Weights of a small mixture-of-experts language model, trained from scratch on English Wikipedia.
Size: vocabulary 16384, 153M parameters.
Experts: 80 experts in each of 18 layers, 96 squared ReLU neurons an expert.
Training: a variant of Muon for the experts, 635M tokens.
Below are experts of layer 15 (counted from 0) of a mixture-of-experts language model. Rows are named router (the router's row for the expert) and show model dimensions 0-111. Each number is 500 + 25 x the weight over its row's rms, rounded and kept within 0 to 999. Numbers have three digits each.
After each expert's rows: "mostly gets" lists some tokens that are sent to it at least half of the time. This comes from a sample of Wikipedia text that the model never trained on.

# expert 54
router:502475511482482544468468517453519544487482505485473553550509528481535521500536527486541508505484476491509498490530504501450471504508489466493463491532514494473498530474504568480508527511479534475492510485465513555506517529501447468534494430520488482479532479461447510491494492502455465503531505489502517479505493478534507477498488514534
mostly gets: "University ", "School ", "school ", "College ", "Personal ", "Football "

# expert 65
router:495504457446444507464479550491523464506470532509503460492541502499512524499473465485484465514491499471526463518497519461462474503527499532506517481513514518515474511511491514507487491489487506536466544514495515528535481470529514515468534487527526560511493484520497529487479487480480456489462492508514499446478541503521501522508491533451
mostly gets: "elected ", "Senate ", "Secretary ", "Court ", "election ", "District "

# expert 34
router:485448525517561531475490515518507489458506461522516491500492468444496506480507482564501513496469518441473504470535521539484463546551537503483482511515492541457546494485522468533503523532460500496476457482488451518492505514498507493506486493504498506510516513485469477488499492514510522538504493552474502523515495505489484500513490497497
mostly gets: "when ", "during ", "until ", "After ", "between ", "after "

# expert 66
router:473517543516513512476513528467517511515530480488502514480478512448534500504493503459521536491504493506493471506473508486534452516520468495507478519523548504476490515509518526481492450484493462506511498506512474468468485488457477494564534506474499533506491510510486477553515497473468539508503479481493468498499496534521486522538521509502
mostly gets: "County", "University", "England", "City", "city", "London"

# expert 19
router:456473513526503499486460516475488447487537485528515532519492448551511518454449515467461558483482506515470489493495499505510517499466509488499508515498463477547472456528463497485472478543487461486470513516535518513490515488511519454560479493460453492519541476500498504521526449520558444519552520493514513513512504474516509508471521521510
mostly gets: ")", ";", ").", "|", ".\"", "\"."

# expert 3
router:509432514468453497516486481484489526472487499491488505533508560517497511512543516460488452465512502506511536524485476507489451500485472478493526485536528446500550526487515486536487504514531552499486480513480501520492477526483461477495488515483468524472514491499509505541516535527473514494510450501499502524480510530523483523449491510451
mostly gets: "won ", "match ", "winning ", "finals ", "Ret ", "League "

# expert 67
router:512508522469514485472541493500510477505479499512483479470546488430578520538485540488477485494495533495500504530463516500457496505521495525540505503522501479466466500488534478464488479463456483488490497488498471483488484491520484465537526538502542495476485540482523510513516465490500465536496473490492491523563452480495482533480485496501
mostly gets: "G", "H", "St", "T", "K", "Ch"

# expert 2
router:490501509509506497519501488527473466472513437503519474491510491520510478473511476500515532521501529488505478538532465533474462447462536504516467550539484502502481489472495497498525517477515480514521517492471469457507509468536502518516511497484468478518489487495474508510550474499494465488533508522463531514521481493474510558494531465493
mostly gets: ".\" ", "\". ", "M", ".\"", "\".", "m"

# expert 32
router:503529493479490496534478483483525515520541524473500524484502526566471480532515471506482528495493483532515525472493486527477527579507530522521495506491504535539487502481520501545506513492519538471522523544513498522507491465493494505502477465501515527456499486469483527482531520523487485475475484533508483438493497494540522476538504485496
mostly gets: "Coordinates", "• ", "Website", "Win ", "List ", "MPC "

# expert 58
router:514477542453475501493468536483494518523477500496509459484479496513491491535559520465484507541486514504498500477472471498455493525461499485524468498494437480479521503510513543503458461507504486506492534484474518480494531558501524436492508513570493465484487525472480455522479534539488536520489522491520522468513518486487470498525497493486
mostly gets: "national ", "public ", "European ", "local ", "political ", "social "

# expert 15
router:513490524477487475512479505495457481492517525504451495480503510511455517527502526486531510514474478538517537497536506520479496482500469518506499445547486510521445495539490492505483522512503467487480509462514544501508465498559532454452453465490513508482505490497494495496476490528515503477494579503476497493549497444502446480485539531456
mostly gets: "+", "sq ", "High ", "highest ", "-", "29 "

# expert 9
router:508508497479540497490531529515515507520476502509514523447514472504485492520535507511479480540480472493544522536459539531464479492540477525464553484521483515513508525497549503460470462490499512489501547485511519497519525541537487437525498535505513469509530501487486510505488471443545520505513479478512480529496469528514455507494448474499
mostly gets: "Mc", "Michael ", "Mac", "James ", "Joe ", "Chris "

# expert 49
router:504511536502511471483516489541531478526550497510508472462531555470516506529519502552505475456495505517479478462494451509524495481481499523528469469468488485518491456488475465502528485509512493507518509554498511516525475512492563499463528485469473489517480483504511476511508513481482564499490517498498490505514529511509524499511453480463
mostly gets: "Qu", "Th", "knock", "Ka", "Authority", "Pok"

# expert 25
router:498492478521488484487476510513500495504500561504540470514485492500481463519496454500525491508492506513530461512466502544539514534465539531481502507511468563548492482482539466501516506499544533497489484506527463489483498520456467502518496516520544473487514514499437525501492530475515496481501516480519491503488489540477506511501536501494
mostly gets: "she ", "William ", "Robert ", "John ", "he ", "Michael "

# expert 13
router:409510495523504504531420533467524473511556432485535461471485513483520517497481521543475546460475501498483449480504480476526494501525488530513488484487549483502488508510499503486532462506493496530477502510510477454518520525492511503477547538524537550491491472519495527533526455508461520485522484519478478546495511481474532493491500502554
mostly gets: "However", "193", "192", "196", "century", "also"

# expert 56
router:517511436505489487518511517484481512484529451505473482531465518477534492537460490470504507482496489468477516517544480515526511482468486496485518464510461487516521535492514517517480547488518488475499495550472505493528537533486463497499492515494530466487533523441495520476526569511530455498461491484514437452496524551460521486495484476467
mostly gets: "Born", "=", "Animalia", "white ", "Bronze ", "Full "

# expert 71
router:466477475525509522488472472485522492531529516504499498464497508488521508527509525522473483459504492526537506500488488483511498478487474514510472539481550512512489496451532517463509467520532497491527474502474477502500509464486505497516561534505553481457515506533476475524518504476475539508507497481479505511500513513478521499498462511535
mostly gets: "University", "information", "time", "game", "series", "area"

# expert 29
router:468509502491484472509495486489488499490531519489475476507476533502481485491459514515509524524514496504575489513496520494523518519482508451515468514488487522511487473476513504472525503456454500537490432462454483520509504531483521509510485465475477494486473514471534490478498537540500516487526493506497542489552466514511517509474532509474
mostly gets: "=", ",", "±% ", "00", "kg", "lb"

# expert 28
router:492482499502490531482475488517479500463459520465539514487508517549488496481496500486486468529451509445496562463524524542498509513505515505497500511516453557495535528539500493482531474496486485511482478519462502492494473506518506449525472497550494498519520548456497510525456488529526474498492488546519522489508500531437476471505483503472
mostly gets: "been ", "would ", "has ", "have ", "not ", "also "

# expert 20
router:475521456475501513483527520493492477419473447469464516521495482522433549502513475485492553492497537488485448475523512492530524506514505457483510463500512524507527537513520485491485534471499485464483511480550478498511468509476517483502467507534510504492481472528529482490477505466470471530435472469528501515493462483513479478459526521481
mostly gets: "British ", "European ", "Australian ", "Canadian ", "century ", "Spanish "

# expert 55
router:513512473488492515510525535505500496495500523491565490481537498500444469512474495494529539547543490456468535512483530511504518518522444505491491509507486479474456486492467478511496528518493522521489515518444510529520506530530497495460456567507496494514480490454536468503496510495479519520462496514509506525482449488479493503509476489483
mostly gets: "TKO ", "Succeeded ", "cin", "Nominated ", "acter", "Population "

# expert 31
router:523524514530505496499495458504542498512508491509509506522486488501487544484472457490465505496478521533516495465510435444542518499472452514495510456484512499482497482509491500490492535482485491473481473476502519506488520479500493535464502522487498509540506492482532535470491499466473504519499512528483528488484493475518505470534504452513
mostly gets: "è", "ñ", "cin", "ț", "Paris", "enn"

# expert 62
router:493496486488475508495505496522546487505540534505483536527496489485514482527491483476489462478466521490466520497515516488509482481482506495510522503533453503486549474523469523473490494479465504481463507500551481495505496472543453520511537505518530530535507531507555501479451517542515486456463520503515500568498522490477490501524498507529
mostly gets: "buildings ", "=", "nec", "doc", "hon", "su"

# expert 10
router:500500498503521521532459546471488466504458475500503490484490558537532504468512543490481479463484481489524508520534534473535491479510495514458492526530461511505509494473510477534502498506491514544506456487476513521532493547507528482469469463538504543479501530502500456472511459523507492524539518491511522490489452487476497517507495556517
mostly gets: "increased ", "caused ", "population ", "water ", "estimated ", "reduced "

# expert 6
router:513501514516477494512525464535516511544519498512536498498478527488507511519520485528477471513485453518488508528508530504513486493504546494480560485510516476546520529502557514466521461450467509517531528513480539523476493468484510518516501483501494483525537562497505486485444469468504482480528491495483485575518548524495509462520517488472
mostly gets: "í", "Un", "dec", "li", "dis", "non"

# expert 1
router:489468471460505550480472519453543500469476468481491466500505512480509537512517480488496487520501503475470460537480515470571485483508520486507507499521530514512475524475516533493516476544473475514485509454534480479471501541536479520521462441491481467502527473509488508519507490497511491492476527514538476518508448519520518461563540562543
mostly gets: "government ", "forces ", "army ", "Institute ", "Association ", "death "

# expert 8
router:517494465483518485506522478506491522511501528472496484466469486476546498507476480524505504497465478484522528468511514505503516476512480501518512513463533460476504485497505484525471524472473504496476519513490515483500496510522507506502482504506524507474483524528517523496460493482522489532491485448475490537489423465536504515473499525502
mostly gets: "Los ", "Nintendo ", "|---|---|---|", "Fal", "|---|---|---|---|", "Hong "

# expert 4
router:489495488467518511506492495494463520498444528455515490503516510514489533522547478521489495543475506532487487538506508470484514502518515490513521498489518496496533487497528522504548470489530484512486499461521485438522481524489472536494502517510570495498471480495463503468504553505514498513479461495510485503504498480494524449501502538540
mostly gets: "This ", "this ", "development ", "government ", "economic ", "railway "

# expert 77
router:491478512536480491471493441521500484496499452488536483486525517487484477505487472497479515515544470478528509454502515495503489503491471517539501535480508523483512514477484466493476487462490468495494481494463536504508559483478478484459519504514540532507511489543498517502535498503490502499495521493488504476484462441472507490469489551534
mostly gets: "many ", "several ", "among ", "three ", "four ", "two "

# expert 69
router:502522482521499497480483555469510510484500524512476508475506466513501496477463577501489501490541498507531528480443483544464502529511526482525500497480482477520467453483479448510483524486488490501512518541542487501551529499488540503514535518558549468529488497524453473447482498508521509496477553517473491493474525507480490476470520522437
mostly gets: "=== ", "== ", "My ", "==", "===", "(\""

# expert 22
router:508505463501510495454529473524491513497501563489515526497550494503513547493540477486510528459512496497529500537527452525478494497487519486484451489492481511487489499528522482511517538486504476468498486476531510497522477465481461503482466507512496494501468460441514508470435553452483552492532469507481532497527503484523473499508449456487
mostly gets: "Bas", "ITA ", "Dav", "serv", "Rh", "ă"

# expert 11
router:503535509505485566481466515476507538480456505494522498555524511492502505452489468495487505516499527467502490466518521497495502543512469469500527472535532506448464519522480515467547542489486544511505479497458484506516518533511478496520502480510538500453486483498469480497492519499506466506535502479505492484528500489517526468505466456495
mostly gets: "his ", "elected ", "appointed ", "her ", "worked ", "assistant "

# expert 46
router:518461533528491482489476459507513515497537523485522503502516483522478467489508507481478529495507521479500505465474488488507480535517530490492475499483532510506512500539508490532454519576467515470450451496494503490505467513509441519462518498500523486500479499485533484519526471509537450485537505522477493475500499454414488526472495496502
mostly gets: "j", "ij", "č", "Moh", "Zh", "Ram"

# expert 45
router:525506524466462481525484549503481473516499477494507461507488529486504494452485498486511507434490490546480499481481516520466520520509476477513523438451563464455470510483502535511493534482555497466526480550474499503497483466495519520502490527486503486520497509523496524519518495508489515472468517497515512490524470514502511488514458510555
mostly gets: "201", "202", "197", "195", "198", "191"

# expert 73
router:510529508518499505515520492514512536536526485492480534485554452435510535549521483502472508498536454546477470497466491507542473491546494484452491491490500476498482501517513499488501542488499525517522527509485511458502491477477495447497528533495495528528520521531523497503484468494489539498523451468522523526497510535505525491503509500498
mostly gets: "|---|---|---|---|---|", "Candidate ", "|---|---|---|---|", "however", "Jones", "However"

# expert 52
router:482514485503524465510531548463466514539513500534499460493527530512502493512527508539521518468521491543491465488528522488486477516508499506506479480505531529524477520500481472440493522509485480511519553472503469504466501539507512480549524487481464499473489487467522464475490502523507538548505500463491470440526488500507516504491530540524
mostly gets: "each ", "É", "Each ", "northeast ", "every ", "east "

# expert 38
router:482524537462492502490492492483517502505499520445485489501481540455483476544492508491474471550498461513527512482499487566480498548533518484501490550460471515541471521521495505526471441468519471497542524489517470500502542485498485515501532468490556539511467464508446510484453491513530489501480494505513476518509558500498485480527552529492
mostly gets: "== ", "National ", "World ", "My ", "Historic ", "Best "

# expert 0
router:501480498510529483510532508494500525524503486496465461503494483491477529510509490508519484521492499517501456462522511475487483512526483494475467510491457506476540442476481473483488528510487482505468506534482480484514470544429479448518478529512481524493447512545562523456497452527501523479497514477514518536462477498513518515464502515454
mostly gets: "December ", "oc", "June ", "November ", "May ", "April "

# expert 12
router:507491472453499501488512504502471520520489528497477479461494486526476484531532461450490487487499525539518526520503536501514503498465515541504461517510512512522465456512477532534471499517473477497506474519507486507448484557528452516528466525520482522481523490496487564502466523477469487534491496528477519505511513499526492505491516509482
mostly gets: "CC ", "′", "Ohio ", "Washington ", "—; ", "yard "

# expert 30
router:489513464530486492476520511501531504533524517525518500518479540492486503480534485505488541505507495483484537501450545465513450471521554469519522527498530469479474509496459537483486512528481484495464511505480510535474499522511506507531543463465538479461512545506435542500474477470472485525533533453430518503544472518490547507508506488571
mostly gets: "dis", "Jr", "footballer", "classification", "Dis"

# expert 68
router:537538509515491465553517458529483516532508469515471504494473496489531450453515505516487486486507467501523487550496516495510506509463546541534464500488526458514501517514493524484552489488501505517517505520527497511559494497522471503528546503445518472477519546551491535474549506473489544514486511494475523524501535479490531454541510479463
mostly gets: "sp", "dep", "exp", "cr", "cont", "pl"

# expert 36
router:479493527492512482493481527511470467508499519495504531505498537533436499501430517483519488510478479467494485521519503551487528507446485504540480522500496498450495448527542467529479545502511481484512530473460528536474466539489494487527510456498489453506434505533502497486492473527531465493552504501465524541519494478510472487506519511497
mostly gets: "be ", "being ", "been ", "were ", "was ", "are "

# expert 59
router:511479546537524489491508478511520504485568528511525445507528476504513466478485516475507499518503531485484511469482492467513498508478531507548449499502462525528454468498467487500505508568508475471468508506552460523549510537499539563494557509474500484484480537496510454514521502506493482483521539511500471503532479466477500492443465499544
mostly gets: "B", "Kh", "V", "H", "Š", "Sz"

# expert 44
router:526515518525511481486520492547515503511525510493469484491498459479520463498511486549492516477538516533460522512480463530486544473512557475459496481499506525500447514503513481493495460493512513500528477501550531477482524488475544505462484514520509459568500485482540544457495536506485513524516452502497501524517521516504534472519493489494
mostly gets: "San", "Bar", "Son", "Pu", "Bal", "sou"

# expert 42
router:483506495534491494524505465501513497507541476529475508474453513494517451527503484564508503456510497496519488533502464484507511503491495517483521492488499501560522443525483507474516540488519508509540511529555513528462529445517471493493510522479507506464528524494504513506589546481547496498543486473532496530484510511481463480540522517475
mostly gets: "also", "According ", "vs", "chronology", "deliv", "addition"

# expert 51
router:504524503497509490510514506530537502528521522502489495504531499463457512480517542533489485520531525508518470474494478523521482486514477505471540512479479466513500528501534513488517497482531519487495507504487519508503493472481471478503505517547468524525520474497508470499515474508520506499532481531532540524494468523512521498507528498464
mostly gets: "Jones", "Jr", "Hell", "Sl", "Bec", "chronology"

# expert 41
router:507495480477486495525504527505476501519452518525497526524515501502499529503506504530557519463485481538474523490514484464512487561483483541432476484503516512474494490494496519516493523475486488523512467509464507485508490539504536501500508502503494494487524521484503467480542473481508548487488475489535462512561472497510487442452485527458
mostly gets: "Website", "Succeeded ", "Mr", "See ", "Binomial ", "Species"

# expert 37
router:510549513513468510454498475516525502511503491530523515480502482514510497552498476550487498491513551523445530530446522481505534494493544517516517486463504498503458509515490508493505488498528516498459515493520523494532471505495513545491495447522534489542480537534484524496472551514494521525499419430505504515501520480462526541482519506538
mostly gets: "Re", "Con", "In", "sub", "re", "Sub"

# expert 79
router:502512484502503486543481533511483490548513468495519502481549526514511514453497511491495478510479471535490463524482494471509511486457506531511487512498479515503530476453498500550469481563512537463535505508483515502505482463500505500509472494456507523548480506520490517492541457477526527537491480550530508437483542500527478475465484490504
mostly gets: "^", "Albums ", "Register ", "$ ", "released ", "Length "

# expert 53
router:501537501525519508510512482491481531519536477500507533515464469530539498492432531486497459505526484460507524517458464506496545467463493515506504513509532482433519506498506519501540511474517499479502508503482439509493479495494495501501561492531505484497525485555491509498511529463494496510478511473460485543519438496454506510528488483514
mostly gets: "also", "information", "|---|---|---|---|---|", "Location", "|---|---|---|---|", "History"

# expert 47
router:498478497474521509501539509490484512505523451492501491475453456450476486506482499501507500542531478474457519500518507522489504515497509483457537466521518518518548475490477513506517554505516460503493478507495461509473522485521467493486462504491495470509527474512447458536496508503521496497479509492479495514466556498494535499534452454488
mostly gets: "In ", "On ", "until ", "during ", "During ", "along "

# expert 76
router:490480469514500523459512540492513501496441514482505541474483505514480523546472523562494494538510460489548507493495509510479549518493480458544515520474484503501501534491518475501512507504559465479475528538530467511486488480500525523575506463509513473510493463508447516514489536498541481464499475515510455492494525493498450488492516517495
mostly gets: "Apps ", "Your ", "Albums ", "! ", "Liberal ", "Democratic "

# expert 72
router:493486477506514493535519503512482461488495499497530558522498520490477524508467459501443462502548478469512546488509523506478487466533493517488471482491481485490525489470481488527496509481515510495486502479530508537508506497520493500499435528509465514516530487493507488477521500459512495507464490500504473525460511464531529494548493484505
mostly gets: "Candidate ", "cin", "JPL ", "Succeeded ", "Turnout ", "ensis"

# expert 21
router:503538493502517518502510556460508498490496516552500484504481506503491502451492496453502504487516496510475523518524503482489517497494515506482483550508460514497507514546477484534506549493528566539477503530454536535529531518501529473464505536539490521500506466508516458515503453481468453468525470504546448488467510477488499513509528455477
mostly gets: "species ", "Clade", "cin", "Binomial ", "genus ", "ensis"

# expert 60
router:499493492492479515478468572488544498466482461524480502491473483453433497508484518480531497486508487497479477546483471530483519475531485501487512506486530492519487473482495507511460561493518506500543476465497526507503527498533523484449465533505490503511487470504483515497491484502542514498484528540490472531479509506476524479499457495479
mostly gets: "appeared ", "actress ", "drama ", "actor ", "Les ", "character "

# expert 78
router:510509510526454508518493483519543546527532543512497518524484477493520528512525525494490486460489532523522493483472451488518497478486485488474544492463541470492468501560554528484521508472469503476481503466565493487494501503536476461504500524487466529459537513569521513477514483521480518481513476455482511519481506529523524473503519489476
mostly gets: "pre", "±% ", "draw", "war", "birth", "show"

# expert 17
router:481539475437528524479514536495485493462512525469493530523492478468490531499453451482515478498506472522500484524535491498527512458524520504462474516523513486468496502492486489520495501517508506551544488541461516538479513455467513492494475519527482467471496447529453470532511551491525509492510496512507515508487528502506510507485530493513
mostly gets: "published ", "=", "classification", "ISBN ", "Born", "). "

# expert 40
router:491449525484558500504468500512502496486456481464509487527479504517491491488494487530469463512519518495487490490524486474500515502529508519452489505529446470475555527468491474521547510523509523518530489498504463465517509528516451498510475514484569494527468513475491485456512449509525518481496492533491522505528485466514482555492528479474
mostly gets: "because ", "stated ", "gave ", "make ", "wrote ", "how "

# expert 48
router:517497518515492494475519476510476520502501521528487495505507472511553525484514516516556491462466476490491495486487543520475491507463525497523445467482464461494515512508483460479531483489454512462532519477512479517520487467542464489514489483502481528493439495460532519497504493508507486489539495508492496483510458485512484491470468490464
mostly gets: "W", "w", "ew", "Sw", "Sc", "ib"

# expert 43
router:499517506450514523503485546492522463496470521480454506486525474497496505478537512443567480516498537559527488473514472481534490472481520482478557491545496496520492496466525515490505502522510524457528525477463477512512468479492504488533496489504520486527511485440438487487491548520510519474510513503551506483453474502523463508479519512485
mostly gets: "television ", "TV ", "Championships ", "Nominated ", "Albums ", "Film "

# expert 27
router:495443516512469537485463549503531492452510460494497503482505522463466471523530479514494471472546532487517439521543500513495548509470474514490485463513481520497522468505521482522495515500543536505560476489466517489455531511467479552523480476507467482504508511478482517500496480455486455478483478556523517499447442508516483545508545475490
mostly gets: ".\" ", "\". ", "RUS ", "', ", "brother ", "Sir "

# expert 64
router:495450440525518509487478540520557463464487503493495510504543477527502474475509499510468488499445505522474491541528521500496471488500495504465503482478468500506513530461510491536469471518449478529462504514494502465493453474532551490517473520487509478544465490551519528512507529518550520546483484513509499518491500539514480531551483536516
mostly gets: "part ", "stated ", "areas ", "song ", "songs ", "events "

# expert 24
router:498533537464517553508490570486482454478477492497473492493483492474478494500492515464558504503472512490483481506540532488487484510513505502471527509507471498493519508532461513480484529522485472513527498485515489461458500516531489482487555460462475461496469514482485440540508512498529533492483539488531478486465493543505478569533464499472
mostly gets: "located ", "Airport ", "near ", "railway ", "River ", "Location "

# expert 33
router:511488550491534492492521476498473470546496511540466509522505534510540495501518485495536459483502505513492506532519535458528462498523549474460533517494491530513502500489474499487450547464493462471528519501493527464504524475479507485516484454475494487522484437475505502506505495488493481482516507540463533502534495520535493472489519468497
mostly gets: "Louis", "&", "Alber", "Paris", "Type", "MA"

# expert 74
router:497464495487510514497504550467516481498501534482522521550498525520486498485510511426522458517513463532504504493487526492467493484523507491550487506478537468493532502443531552500526459517507520484504511523528508486513513453470483509512469472511556480498512459513516506482507511527502478477503526507498558505500474503518446490458520556520
mostly gets: "Airport ", "Nintendo ", "Department ", "ability ", "data ", "research "

# expert 18
router:504472493484526503485487540475535502510491511484518501476548502489496519498513475477531501517521492542478491527467461489554534484499509496480546474473505523474466504475534502529489499531458496481520499475529495496503483506495492512488453521532559464550501492517486516503485501495543529490464516502519493487467487548544494534443485504468
mostly gets: "film ", "song ", "TV ", "video ", "music ", "Love "

# expert 16
router:497479535534498478539536474459503503441544499468503507528506496444532549512488477550502535493507522483474518500482488479520515514535492493490509494507502503499468534529504483460498460536502514502502494505481493488500496556462487528476526500457452521509477499487516512533504503484482514472517524528489462477505527502479504514477516497537
mostly gets: "Dh", "iy", "Singh ", "Bh", "Raj", "India"

# expert 39
router:507491506510468502539502492487494474522473515525497534516465465486470507489491500478540525474478510514528523499558529498492479494479487497518500495528496527488521458483518499485455493486518504538478509495501506528493437483507511557461504520482475494530526522541450464538566505527485537515480471516526493478540467530458555487501503493496
mostly gets: "In ", "Votes ", "votes ", "Candidate ", "See ", "sq "

# expert 63
router:494537472544516474508511496501477513494554480498508504517476519486505499496463485518485513527474478511502515480504495483477485508536484515500466534491489501511521500493504504542514531472542547503479519469484515565531494504488518515505521493487476520477481494504517465492577456478465508480505491432476500519467510514450544503497502524502
mostly gets: "cin", "open", "=", "neur", "infec", "acter"

# expert 23
router:502492526440506530483481473514516455527501482506494516495491504531471479539457477501530507544479509481493491520503504528527498520532479507533472500482512513498483474506492488516488483498482470485494480541522498506467527485485485499523538501518494478490507523524485476450477488504491486472487471521502503467462498503497451485545506494508
mostly gets: "It ", "Born", "who ", "would ", "which ", "what "

# expert 7
router:519506530527483476524516512526468523540481510530531506550517476508477471479507522448441533494540483529519466493533489542505504468477511528453531513513532432504506499549498528516468482528489509523487448475486476509491524454484517500524462494490460493513541493478530511527472511495539441515522539530508499470493520505491497476501488501495
mostly gets: "ti", "si", "ati", "ă", "enti", "iti"

# expert 75
router:497525462517505495565478474534456520512498501494520491537511487528480451519482505535490511480494520453479555524506475501464483509496517497493503464474499455522532524522492521497527507475494510536519502492504489452445497485502504502423493528498474531476487503489510524524487524513457457511482544532489470451544497534509507516489502553561
mostly gets: "Be", "De", "Te", "South ", "San ", "Fre"

# expert 57
router:509489501509494494529481468507469542525538509494526475505497465519489474473500521518535545531526522484487497477481493487497550512489461485561541514502521480537459523475458466492470478499461512511453463483463544481467505472471563523490523515492468532488488516455504506511465551536491524468526520515520510442551518501524512507493483507548
mostly gets: "Born", "Clade", "Species", "Genus", "Died", "|---|---|---|---|"

# expert 35
router:479537498540467507501465511493496443488551471495541517484483498483481481523521516558494496513517461487486513475555531563555538461475502533523509498490512520542483559532456466507493488527507489526541531523546483505482512509494539503500505493487473492467504477519503477481468524521486519462480542512478478523499525493461470518484522467494
mostly gets: "10", "20", "1", "22", "15", "11"

# expert 61
router:513518472489495502516524509507511444513521430495473531508492498531541529481486515489491490512505511539500478502514518459468522457471499463486458522529557507483530485513502485458475446506475456482526524554516514499525478494500524497494488473531461504453483527531522530506517492499509527537465463510485539468512541493560502519487512538521
mostly gets: "According ", "population ", "List ", "Alb", "census", "±% "

# expert 14
router:519501457506508512545513472469478505496571505512482487486448503523498488507464522464474509498470534489529479476477490516497506504466481528473556483498447493475504524475496468489526464514517530544459477511485521460485517489489534537495444510519451500525521511469537526492466522506518541497517539531556527504494508466528521479529522503526
mostly gets: "According ", "ä", "berg", "NED ", "ö", "ka"

# expert 50
router:504515515492480500469484482507547486525487516513493498499509457492521477523518491500550501536496518467448534514481511487523457484473494453526521505518534521505514475480448529526483479452491495483488504503539531508456500507477489513465505539507510535479499506472503495533494561545428487503501500467462499487489539532517510548476457471473
mostly gets: "People", "Champions ", "UEFA ", "scor", "teams ", "club "

# expert 26
router:513529504462467512486494476494481463473456474494490484486514504523567525461473550484508495488485547467531521466526483524497514510495466488499507490436494500525521529505470532504540483517496481505492517532554543512494546477518486516512515507444487537493510497534454511519470456514498479497505522447498496493516522486512515474510488493524
mostly gets: "Army ", "military ", "army ", "forces ", "Infantry ", "Military "

# expert 5
router:499534459505474488544505468497508514528530488488503515491467480519529504491495469547509458510502514489476501509503501477457506483535488503549480480521559466459518523538540516479514459480521502493497514446523491491538491461505500502497527513474499467486523525520516529505537504512484519542483473474476530490509507478493525457541474473517
mostly gets: "Coordinates", "also", "election", "Total", "However", "Born"

# expert 70
router:534460499488488487508524475476457520515481528499500488497472500540484513492531514495487501504502510495477537508493499504531490515488522527525512508494551476513483489492485483520494469511519485482542499476512530453470504512546519522478497467474497516495505481514531474499471486540520500510507536523519502456461505482524455516501494465496
mostly gets: "ø", "League ", "Binomial ", "š", "č", "ž"